config = dict(
    n_layer=14,
    n_experts=40,
    d_expert=96,
    normalize_top_k=False,
    routed_scale=4.47,
    norm_eps=1e-05,
)
Below are experts of layer 4 (counted from 0) of a mixture-of-experts language model. Rows are named router (the router's row for the expert), gate (a neuron's input weights, with its number), up (a neuron's input weights, with its number), down (a neuron's output weights, with its number) and show model dimensions 0-191. Each number is 500 + 40 x the weight over its row's rms, rounded and kept within 0 to 999. Numbers have three digits each.
Before each expert's rows: "raises" lists some tokens whose logits its average output raises strongly, later layers aside; "gets" lists some tokens that make up at least twice as much of what it gets as of all text. This comes from a sample of Wikipedia text that the model never trained on. Tokens count by the router's weight.

# expert 11
raises: "o", "and", "er", "ut", "it", "is"
gets: " m", " s", " h", "n", " l", "–"
router:559500550416495494451480410433510422585480499531544485483441498494614479480504482519515518530407534502501509499509465576483544518615449491508453504528466425545489458487516426569514415498545461498502455478445521468502472441516478547534438503501493506525547451453497558440472507522509478535537555508461468499553540500489527543497499529536557543501569472509490538478553507514511517525508530547526465483493455581455552497517543516503554490524546486416587562478388524544540544558523496517515504414500496524539532534456488491416478442496505486532552501467474497519486503487507469517
gate1:478494475545479461482463489531474479415579442463428477470469542463438471444500464454434480506467475456488561496502462507563519483515496502556597499541462471410484477579511499466422460445505530539503506551520560439478487509482489427518499511510608478491505465501538493531520442501512453599544487564521482512489476503442554507594493479492506560495529507417543576449523477442513434491525534508452460545502542447508502531512440506441428579519503518472482449527424484492515480492508563505440488441533535456435502448570536431519501499474487495490498473519492547492506452502469447461
up1:483531419540558527467548528469505523488500445429429541462518486514516476530496533525501459452548528425445435522460498502471534502496393460459463533552501476505424516474555490493473512528503507525508469494550527520499487516532374456519543545518505462548473498497529529527477559576490527505521539481507480456483452494482438515504405535481533549515408500478471472541434537480480517497494494447541523544479488517479497514467487514520560519477476480571510507574567427546459433526475424504516456523460507561548525436538523501484477451591417493461567513530514520420602479516541568485
down1:416488517380499550498555510452526448446424513557458499540471463470486574485444520508476521499460463566438515518557452525474480568490525517517502495588546461468558449436535495548504508512491464480516539443506513511501463539483461525514474524466512496479525484525480526583539448536495461537479505483546487516507533526531531523530519570508505507530551529520390509492441445437517518534441586434467496466561465464518548347504517513588506521497534419502530517508475538506541551558487521473513475516481538483454408536573505460510520502483568490468556498506477482483534528489498559521

# expert 25
raises: "i", "ar", "an", "-", "ou", "y"
gets: "p", " comp", "0", " exp", " att", " o"
router:550549487499485545514447473511506543502550451484530480518485520495483499534496487426514430578537525482444455564487527506514493464522403555510477452429501543511519560505514474489547489517483477528472596555534492551546516510592456449532477405474513520545489442445512559553468476497527453454465553479475485553467583473504556554559491472524519476550511508560516494538518466492503441511483477473543477543516542470495454487526527502445435508458530487473536519493297488517481502484527554455518405480477511507482575522536529526557486488555463560494517495513459554520497481534472487543
gate0:511470468514564532508566526453535558480487527440501472478508511535498512556446566475430523502544485505486502541500459481528509503537521434494469507512470477504526548440498425468556605514576486514477551487499508567524448474511547523474491542509524510504474601488480501540497514463557503487474468546554496502474551605505514497511505433512457521458544606471566481492510506538468547520464455464436576453533499456483415522537474515464526494454497463547510556463402530419493490417547527475525505435529536502502504433499482488475481520398495534423444591532535485527506587503499469519
up0:547518436543442501453546478533545606559502434408500417486489501495508449519445465528484448480543433494506499534589451519505492492485534446561501461456475513488475561439483461493432522470511483488435500471481515520490428442472492542520441560502573510491515522544493583520485476488530525486485557472606518526488527513515585509505507394487507438532464531550490521439573516520528509464506511416516477476558506436487441529510536490492515502445482392532572529505500550459499526517519499514546513464499537524438537513492426545489502481473470486481503544489498547484521579570444498542
down0:491531489498506518487447504524487508492475502539539506495490397500529488519518502460492514552486505487612545478470500463535431484537558500512510550493512543465443542534538451572473487467467491529527474563456531505484456585560533456439461472477516474594503529465553508469532435509492523491460391485545499478390490456512485594533485501550570528502494455389520498488530481489467420502496470434464445513429451529413565521516545499523556398444483510521499530496402485507475499493496548524464491472508453470456494506515567542505521461497512534448476489513455588462459471494458512469

# expert 21
raises: "2", "1", "12", "11", "10", "6"
gets: " ", " in ", ", ", " b", ": ", " f"
router:541506546482496502445503487504509447486491515551526487506413418516474510523502536530532561493502456465555465510497519489507534559479432514446592512460532537572445466517525407458469455433520555484533518547481460533507529495494449459466495574495577524447524466533499575498554496565509486484512509447485510508495498590462476545542510473488493521538458506528418423463539418512467471488480512444540498518411489446454470472481493516405492520547506458394512524524461493501485537501574495502506580459503545444479529520546511457565513560505452533500530509514445484549533435476543389477
gate1:477469492479479455579493477528464534459491547524462478470516523455516578501487519521396552472564558472418516432470484510438489510553450520571502544423486492500505494463492523612508486479455542492517449462513458512515471558547533514503523494469530534529487484570436455541529487430440450588474443545474513528500539531502464632517521522586507517488473419476467490503503500586470645538499427489438518489484476503532503450482480540518552497518502471506525509475477499538502477484489525534525473525493472544553507474491422561504497525482512498497547412470481491515521542442527555463
up1:523462486496528445577554484569542485457562479465529493542524459545516440464543516447433490494503501477531490575521502506450509513557451502548493499446494481586549519473500501517533472497528520526444456525555459479545426558488485498574547491510459612547539507545508468504392414515504486523550509460494475520496540454536488540571566559423554464521515545515503450512515496628530454462560513448512488464478510479526570443483464564493454497471509472524545456484488483560541580467520511537469469479498564498569514526484478550552519438523466482534483521432525481492499562512473462540
down1:493548503515567482572434477521525532525487496503482529519532514520546563462549593465481512467518557439515494578388448510474493425617521450538592494537467430484503486508542503551460463516509511511504474565492446468477464541606503472537432529568515543502587530480485481524550550466521452465521476454522527507547489468455479494424548506534470514523468475423444476473497498496492502527467511508516518525480569457496474565482568478520489498489497473587526516477390484551446481451499478460480483499480515483472446506490413530484534541467522446502458510549463520519481458551507572463

# expert 5
raises: "i", ".", "-", ",", "–", " |"
gets: " st", " Sh", " sh", " sc", " St", "R"
router:581507585506456552497495515505501519588532475510545545494534546426499470472521496415508499553517553437555458493565552447464435559552523552443498483466504519521487490539559495523520555570416520496520537517572506491529521505495438587468488481534534545502489484418438573467458539568462453529562527482468462547456536492447533511494506482564505498533493493520519582478462493456500484457505492575514444582458502471466529478533480529538488489507517478537519519446449508492483578456431478514463502561490498523570526503496501452458504454559515433517493521535584491510437527457596518506
gate1:550550459482447433467503485508483501533501480498402449485559535502533474542476528549412530426551456521498531521459574488464535502553463470516509525447486453510491404513461552503490551557522492464506470554511507494507509431469515531431531490416499479439510537595471500504534508457478579486432488469513514465499470454534579504449467456516439497476496554451513524538498596525421537495459543512512484465549504447449499485409546526520575563536448505513560498478567477513510490587469504423511464562505498505522478407556517448463505494507466485449498501509579504493467484536499527527
up1:547474578538558459514589537481473501513461551486521524566510514562510581516545464536488493496532450568478467463473394539531513454460534520548504473461478483516482408522509465536535481422455478531457524488572475451516493571451539525514511531499506568544553461483511457480430482459491447469468431462497534450542431528488493535553516553527490454522516480441509492457521524492586537438530555511484522498481496502494516502526431482518466493450544518462500513575513482488534516523503429560550579554477477535416423542507446541529397510465490509517510467440505412489521462491544465474
down1:466536474510515542563524511519482501524534469485483514544491465506424520565591474502431432473435521517502555500484477500528431520576560539516503542557541507554523532561520538472453521523443533420473485482541510457518558507467474542518483496542494490518502488478515523553480586464486577548490508588575499557562470537457455492601460546488499555480508478578478493489503536459519488437481478512500580528507476557539555531511458541483533553582461507571443512558494532426503458507549516471481538510588497465492427519455471541504495476512470468470493556501404472459459434504542497449

# expert 35
raises: "8", "7", "6", "016", "020", "019"
gets: "1", "2", "3", "4", "5", "6"
router:530513461443523542489535584499481493510569570491475536535476514423507517486549436498505554480540432474467393503515562524509486488458540530477454479470467556490459475444472504516497564508544520536465549470584516483596449450502598588529520533461500507466508535517599539499501520519568523501448481445459453448457469460443484537480501481475506505545492544495469443414494533477463435526473546488477538439464548503475483469513532503479513501477518513464519465560642476490498514497459488508512453458470538481456419526527543486577520556512521517469539453486411473534502520450515472522
gate1:425483469459501534471536517524495502536501539527435493487538570495513518570509500509520420437503508489511515516529502533562480568528523466479509468539557536602469424469504513495386455547414499501526454478477506472487468497531453469491551476509554450494517537488522460517472537497501530480587478498539500511515517503500517513452522493496600422528512536525459517487531476441469463399474551494567493523490521527542437469421527514470527527475487496434477468515502508460478550471508433476490496536533478573551461517363506478454625450482466458546567506498530486414464519548481455515
up1:553519529526444502541470479450547604506467544485479484494490550522494596591507467478518522460524549536493509511489507561560468508621540490534494538448552511524486497506535457457441512597512454419484474425486472443487488415458486516483493545548557525500507508508467488514539472432603542464427435494524485429512539514500481491527526469460570452566532513543478521478537539489486456478467453510498455483518506556452414457504489507513484552511521488475465470502470504453462537561480495477478482474557542490533525495451510550488550476528483479458520601528481474514366504452485493532
down1:518495491549478528526488543470544537511487511496508498460513539452515484545391472496541494508534586458513461573470492559474514504489467479513511522490470533520544535459513493501527595528431401464512416442506477512508525412519524462469451419503503518499574571449500537479463453522564474468495564538473414551485508493578500438571485492503511482561533505525546373475483474496545504559469496510535481456503474520575451539479535511488454493543444501471547476502512508455455473603504409529429483489458476515527511537484544577454487507509545526489497490486464466522492422478496552574

# expert 12
raises: "-", "- D", "- M"
gets: "\n", "- N", " N", "- B", "- L", " Ro"
router:509475559463481481524496474494445471526474486580490551523518487472545556505574480466547513557528553503428521513516492443554551439496495548438453477481495501454501561444478506429463562566508478601473627470508527545527455517487482527533491530499526545553573467447433490545499501444568494523538508528485445519512500482460501521541442514488485512501459488558521499531584435467550522492528481548602443510563516489409429517452468508530465536522493490507515515433446475460538512469467545513460481472477440443472430470536538502526518498464582493510431500580534514470466463450480513507
gate0:492483471493472482507490500571491529475518493490406394453424554485491516551522512471574569433492538530515483463434503451500543447556470501463495432517476505535505503537501513512533490504465544467522541473511509485553541530484482465491482484481541493477449509444526435561527486554537460558435477490559531454537470475406483524568448524466567494531494524506594510526477528510487536477433499527505483378509493480524475544519444495531442546547524507510491442580483519488483479408499548517483471495463540560508511468487431512497425506561530580500579507517590585513468484503478416481
up0:515518470568568565413436542522545529524489516503493483557536509538461517536486639510521478510497458529523503490414480505485443539529511475483507513583550423485477494518439478435499533494505477495520538507519514496465496477528471507437534486540475466438595550531490473440480501490519528406481482496618500519485526503485441416456531419558510479484530527602451506477501501461505500493496528446503517363502484526546477542502550505518559435485499483486422482494515521460528455543486493539495485505509429521548538469561517467488500521449481534546535477496512473482536487476524587418
down0:476468519459492481484539502495529482500501458549482523563469545438468462496481513541502542520532517490491471492524460496412595517523524497454494504445533551556514486494507443523515454434505437481552518532557472526492557468549584528433465456427476483495538570512517431505511410488513494476473529514528507441472576520538523454488580476480541415482506441475496563509531413589468536498485553436484461466497435463525531488495530480453466476536476550452479542489477524418459549512463449531524566510602466581539523554476495533458456555530429515451482534476570521471504482489456526557

# expert 14
raises: "es", "\n", "ie", "ied", "ies", "a"
gets: " |", "v", " | ", "j", " |  |", "ud"
router:478596554447505499527457535550510551572502451524471454488521534498582463453487490509517477472466537560498531491543537480502459556575472521569507475556508426507506521543510494530410466465432508490449526585493497480489558474466469511461401534534468526464476572473515532588426446464512532498489470509470497499501522447498526511455531508523511519483544499518503606499467536495504458494523509517538434497518581515505585456519481543558498515490499504542485489437477532446414415549416509513488495491514487502436460504443579546539583543523488502496452458482500571530492504414477510545
gate0:435498407441455528405520479469539458466480473518497499412569437510475456518491479519485485477561419472465502448479486515507440531496424486485535523515479500521411476485489513490473522535493468553546423483512558484589481493489544472524541442536517517454460508548418563543489568520525535482583512499544508537474534501571480446535510489502433463531582500400535445441472555520514550491508464448479499450572498508517511539504530572472527523467540537457509527467528491462452540537556504511465443534477501488549442550461537588462500488539483508524544500453472555456466465548555519487
up0:432533451506616544436511384431503448515558509453485470579595457464466482498411499471536477500471532508463443529536542515504470485524587564524513560485451442544472522495556528470500552506489468528514436504507511486538501479499515491578499416442544523487449550461489573483533509487514484470467530499450443461438538533462487482585504519502476483521497498492526478472524428524548491470540470502511464526485502547493546511479494493437496578446497536485589477434428481516501520496455486542480484539490531464534482467533515506568506518467469421423560563521458510534460546458540511537
down0:484460486490510495462554514495447483568518545484484600534477533451500419500581492479449561479557482463501442513478516541468532470578485466530452420543558464422523447505493522518492484528524454526521451498517487509505567492517484500462468529489482508526582552508526541492435479488481498457498560463475443544447507487482445513435402438501550506519511553518495579566523514456525523504501470443556559483474506439485481422498507515455546493457560527513457521404570483488486517513512506495444549492554383534481510501488514469428428489522523462409509516508505503510433524541486536593

# expert 0
raises: "R", "M", "A", "O", "G", "S"
gets: "\n\n", " \"", " | \"", " D", " North", " South"
router:497586464476487486474513477445562422511554536457475473475511451487477515487545512559559533454491457508463495561451548538481538475460541535501504466565499543584514525436507454521509555531513527456504454460454587575519516555557488546431537492475495537496518494483490461542534519481462492478546503481493468534520518519501554581500501555542511500453446520546454614510521501529516510553470471465602446567475515513510489446449468491490457510525527511511442558442492432483540444606454447473537506482489455479575419521502495508542544550525594465481505481538542446499481420472492482480
gate0:536556501463535464561488451509508503473526494507538435526490472556499547530506446500442556474494447535532539551510446533504545466489488491440532527502394486490478490534506444429537418417471448474498557488485534435482515507489510491557499560601496442526463471529468528509539518502469511525563477499483438558512452479510603528555451493519584470558508492515471507514532510508509520494478550416479501491520554493422481493501493591484528551476482543491446467548556546563490549491526527458496516477547583530459551560516522462440443504458449607541508525399508558471498525489522492510
up0:521474529448484567526475490558476504518569476404534512506436573417517490491531467538572510430467481560474515469474530533493496407522467449604493504511497491477514491519492452554481475463568492529548508499494443493511550490529557472483480498524536473512472495579483402541504576432462553510519562523556528484384470535533509453589503464438558468460476447484454445540518508493467526494587479540547467498492522461596536480519443491453515433511500466561536503458520550494484485495530444446477501455468518523524563473457480528542490434555520501466515476535485475504496522563510475536
down0:514564486540469510433473444518444518570441519477504482439431545538495532495506563450471412532520502457545532583506458466613452552561482453524501484485456438471502451489519505451488446506476535562444520429520530494453491433513571535569452496475465535513508485572586529509485582440559544566525445474534506491484504468493491485484487514476473491503443493509525482538473493496465478488557488540522475534533513510513522475531443474507517493467493485552468470522590492529517469427469564477496444556557451568486541528491531441555524581518475523543545539539567534493559583483526528500

# expert 31
raises: " ", ",", " and", "i", " F"
gets: "ly", "ill", " to", "b", "at", "ay"
router:508473414498566501553540480527476532597541525527544426452455416451468570517569428456520441480456498410490474542479466461470464466446601527486522494480508489516469508493468509590506457530474534478503451595558427466545518488564521516487437527544514507496481399540571555479507559518492473546510495464516537478509516532555469519501459510508553511485497507549530497549510552387479501469520504498518525523480472549461521534524485465456459527474442493519466497488538466471556511484460557465496503526530525493535514470561500470463428509476493517526564439521491490532523446553580585470
gate0:435515489563494552487517508482544471503440492531544556539516538529582491538565519486557558484395549488547525555462503449477502518497484491491514480500465489479456530489471532532449589513549459614430492440490540504503474491527485542507496440493484538601491524465463479470566555478550541504486577567501501536514567455433516503501537494431441430536501523537443499555504502500532492521507491529548499541496544480458498553452429502572531572462451437497517543498418460507418533528479572522536443472521499531532511508507456516467469437507531448498524512577508501580472504556496448499
up0:522480535492508512493474533548488460493468493580548523488470452558497500500495528517477497499467461549541471510495484529502493501560475511482479493527540503539481495550469526513473530510471493603447460512477494498485406500470542491493470538560568561462521561495500523531557551483578462440495485493451514468476574526504454481471476487503522504381553509544421537492520527551549502490532513620523543540393547447431482482509516459516540459489486435503550530565457557521504558493429533514451441517513488509506455545467421504418541493430452536565466560426446479586509450540506477463
down0:553537429553549432521530550539498504523500499370506492479459553525431527491556450512528485461469453462486430566469502484510426593523521464561510462498532479424527542454487493483592442543511518542514456466566626521484576487536527471553543549496466465464493500472505516508410514523568460447512484492468480497553452509476499485548474451534513464521505577537513435494588552479474518509469543523495551535523477532420463380506495479441494480523496525519445503485545588514509472441495488521474538477527490517503491509501493512516435535479543486499476483483468486466477497509517523433

# expert 4
raises: ".", " and", " (", " "
gets: "'", "ot", " that", " The", "al", "iet"
router:473541560488482496403531475463570459550487482456553461523468458521498539510493431521555511517530423532560499502437469515469455536477500557491448508503479544534463549463465443492538536527522469507520436452484503471539553521529517479513550522549514465447519447434558458468493499546476506568504511497608498457560451527515464479503469518440542491449482491548467498468408510451518520483524490482443475517489494485533369482472450525506544506563520501569505488556544498556529521471490399501533485500496500544527561557444586477517480544487428580477506462479572576541525542474461463457
gate0:488420473529534462495503601500495427484479535488469555571504515529544448536410505557440462502500501546516556507597524502514526538407548524403530578519519536547513563506444473476507501466477461547490484503432502489477526570534573635489513537477476475464484539554468542512524542474560447499455521479482530490518541545514519469536494499504496502486498543435486461460573427515542477530431462485457538532482466449557504526428591563461534539478462440504500494531523522484499533536522464457509481462555552515503539484457498433494471490498490443510495554489503469490486597519505475494
up0:496491531457547529487509467452505491508490493464489499516577502542510458511496453448478487537442489486515509516574521429528554496491438553517476560476479464505507483495526525577522524500590600577507494564609518490475499510546448541491515570451527503501482563548549467440476483513476479474489522458500467501530481495558535575508516509480547510544479591454584499487476466542487528469496565540482461464503523445554471551436555520525554477419494538471535464464533485514553515574431460464577453524555468530506489459535527449500470456519584430490540552445495494403450455542462478471
down0:506516518481489492436482465542526460522498492486483456473428458489552550471462494530515461535481494588474472506491541483506471541509471560508443451446524546513469449500526516413523456475522466495464475531483552593594412475533528518516496527479502495469554482526511562450571559522508545581489481521470521557503567530515612579435449492490469482486448500470485554518449458510468552574562498482439517483598525513553448448530437523470500498505508547490526574559432468484531477564438427490558512500449508495466481525494541558523467498519477472534495526600515517490584484509495499528

# expert 33
raises: "ed", "s", "y", "-", "a"
gets: " p", " P", "o", "os", "le", "ant"
router:527493532488511484486493456470575438541440471559504473514497537553545412527475575495474506449470490545517498534526469545513466560537495559517446540498501475448503523497419506486544480401438526504478545516457519546550510471467549501440501516471437449572484517414476470525452507460475552488451503460484510511492464508521529491533529505523482480510455564545547605485528477549533508469524566476530503457447562507554519461527536505557481514511472502537523558437442504500439451502461517511488419448571510530448533517457481464477524509534425465413430488615473565529478522458487414491
gate1:454514435535476413596516507471555511452521530522500502481493499505511503536558572506440478500492413466472472487507417504509500523526505550530502402479577500492486466494505544456437582563459507386480426466472469472506501467513488523472527481524579511463503472564593566537516486487453503505520545515510458542511483541427518517502442544470484495454562461451525437542496473431522490506485496554434519477523481516534526510483481467432546548499454512441486438466526465462467508461496483542469469522438528487464454431470439489512484508492575481470442587515578451515503487475538531585
up1:485424491479505513459498517481492456449513505458445499469493578507489528485506534522548571482572540497478435580591486592410528505484439459505496506574501490442442527536551523501491524429512584495500447505474441540517438531549582507534551474427488514496574438460531494518460476444494522457438505507586527540483448524429529505432449512458442497427511470473547507553463544594468574534516487504498485467548511439499504512445567543441529526538484497538461469520454504502508517479534478481550549442506517470489547507580435549513500525500504564523480516513490526524478460486510495451
down1:492438551512532541478474539522478457504496441489489470506494522491439450492452540425477507489390489464430521510529497526488549524485523559483490532560536545546498483581509492450546557524519558491589546474501446522460497541485518511425449487453582497511434522486483506447543536555508504550524589495474494499544525480505472515479511519493518451470480490549511465497534525511540464558460445486542487506627472549565445572484400577548503508503513478494451450451517500469458408512513442527475584491490481468457482532571520564555514516544488476568498526540510471526541399476488494482

# expert 18
raises: "1", "14", "2", "13", "12", "19"
gets: " (", " | ", "(", "\" (", "_{", "″N "
router:458518521482469499439479497501462425500529515492448473556471519555557490500480472448472527459562526502423480543518479536496542522557399463465514483468512499448440509494491484504523443513484486528484617500525530494539449519497548474521532584476506534471555463481487550470552530538528479504508499482453516561426482497496509554490491462549457513544487420472414508477605454582480524470410516488602490519487526488413449515516547514479463533520545541482551438446470530526501512442547507504556507496473466496447496560522526477525567475468518526472562441523420556579482493482553427462
gate1:523463527547518560432441407513539425440544520473523496576493500521546517500508495484488455482467492564510509457511496505536528519377464474434522473468564447471508491532440489543529550566562522450541464540468550445570471527501478516521514525457547508531469513522486517507455477461574512562540491504547466571555521509542517513468517542479417553532481487520492510539497446487530443547517583504496527517533457446462437513462463547502430447451508505529536529553469519468504538503482488450543547500472501456463525512449581495522511379466456518448489562495506526404491577473537516543
up1:519444488513476578477491493448468515558459523535516537546516487487484477494489473472573533528487494591489472488521587416494495488493497441495446531550522535415552503503421482467478454476515460514542495427496545451527477474502413502448469512439490529523468501455519463536494542469580518441611570490556514461495497517479502525490495443458458411534483497499511530584451468458489511450475486499491460526559441539477448531544483536489584551529506554535463534528555483485549459484574499494527506456567564473517586543550462522487458482451444532547437558560508481522518499572509529465
down1:545489450484552503425501516561508443508560488579523509455517521507526488502499498540487523419563467430473542486542557451433508551484407530465447547521551492456468449465485565519505467531512501501554508530479519482546527524491549532530477552487482530576491471459510515534546469511492544479505497535521513503505513449554501447530549470538496499538476455518519459456521472490496571460505457583527506497492466508492511485597482555458558459536466495558422407481532482605544502516578485553529560605488579553486563488458562456514538496449459478434522498557451472465464541494503505435

# expert 37
raises: "\n\n", " M", " A", " N", "\n", " S"
gets: ".", "==", "===", "s.", ").", " =="
router:496497453471539518513426494415556434486467511523458460505540545527483494428579484498462504461564565586503488451433471484513513557464541482400499452550485517453509442566480463523416476421579533448493558547558495507552530569463533503424549494498512524493509515578515458457528581552543520533492435492486514489542491460531524524460541520484466518570472481510532561464563564529513486461535514510509501456541494528527559488520535480549546562477459481498534479480578563490500462525534483467552561484537531514545544503476508547549504494530519455485431537584442544511493531488499546486
gate1:528428489483439527428432521489487514515438500392474506476416496500470467528487476533422525551495528516460543493490492519486511496538462475504527499525512517496552502450532533519521465527493479499492438550519538459497506471547462530486487544499574527537508533560491527481417479508472565454603470429566472511553474512531379505536427503418529475496544539485476504495531492498474533494551452563430493539496436463563434475509506512466516504434405493499496526570507500428466552522525527488508539472549497503478534453460466489548504427496509543464527523468538408421464571460515482583
up1:461537509554525489518543450551469494535527494537448473514565546497532525503481503505529434453463478480494513545530612461499497505420470540506504501490547483476483490458549507452534475478499464535475600513503483557510521444552535464509482508527481505500494390453526498541599549452487440562496474529475449512381539511508548467480528463590532507443490427493502537486479505487423432474406573536528485511514520521523507582497500477504478464506546476517443516477491477566447541436518473583468481484439513446467502538541567523445476473473467500520493529484439525535537469613527491453
down1:496398560503497530570532464492544494473524497517483554530500502463468492483505379515461484521468446512432518553512557491523523552517396503450498519534489502493541489464509476483497525505483456500457463493563429447516493511550537534495498516470567581466497500544531517501515518462571482565503478486463529535536514570482472516476447525534472519506580479441505499533484491516500456569500505503489501501499488523552505360482469531473503547549492422456488506490354511483500480484547453532487502492543562551520540401476457490427464517545517493531581506531545425506618504521481520496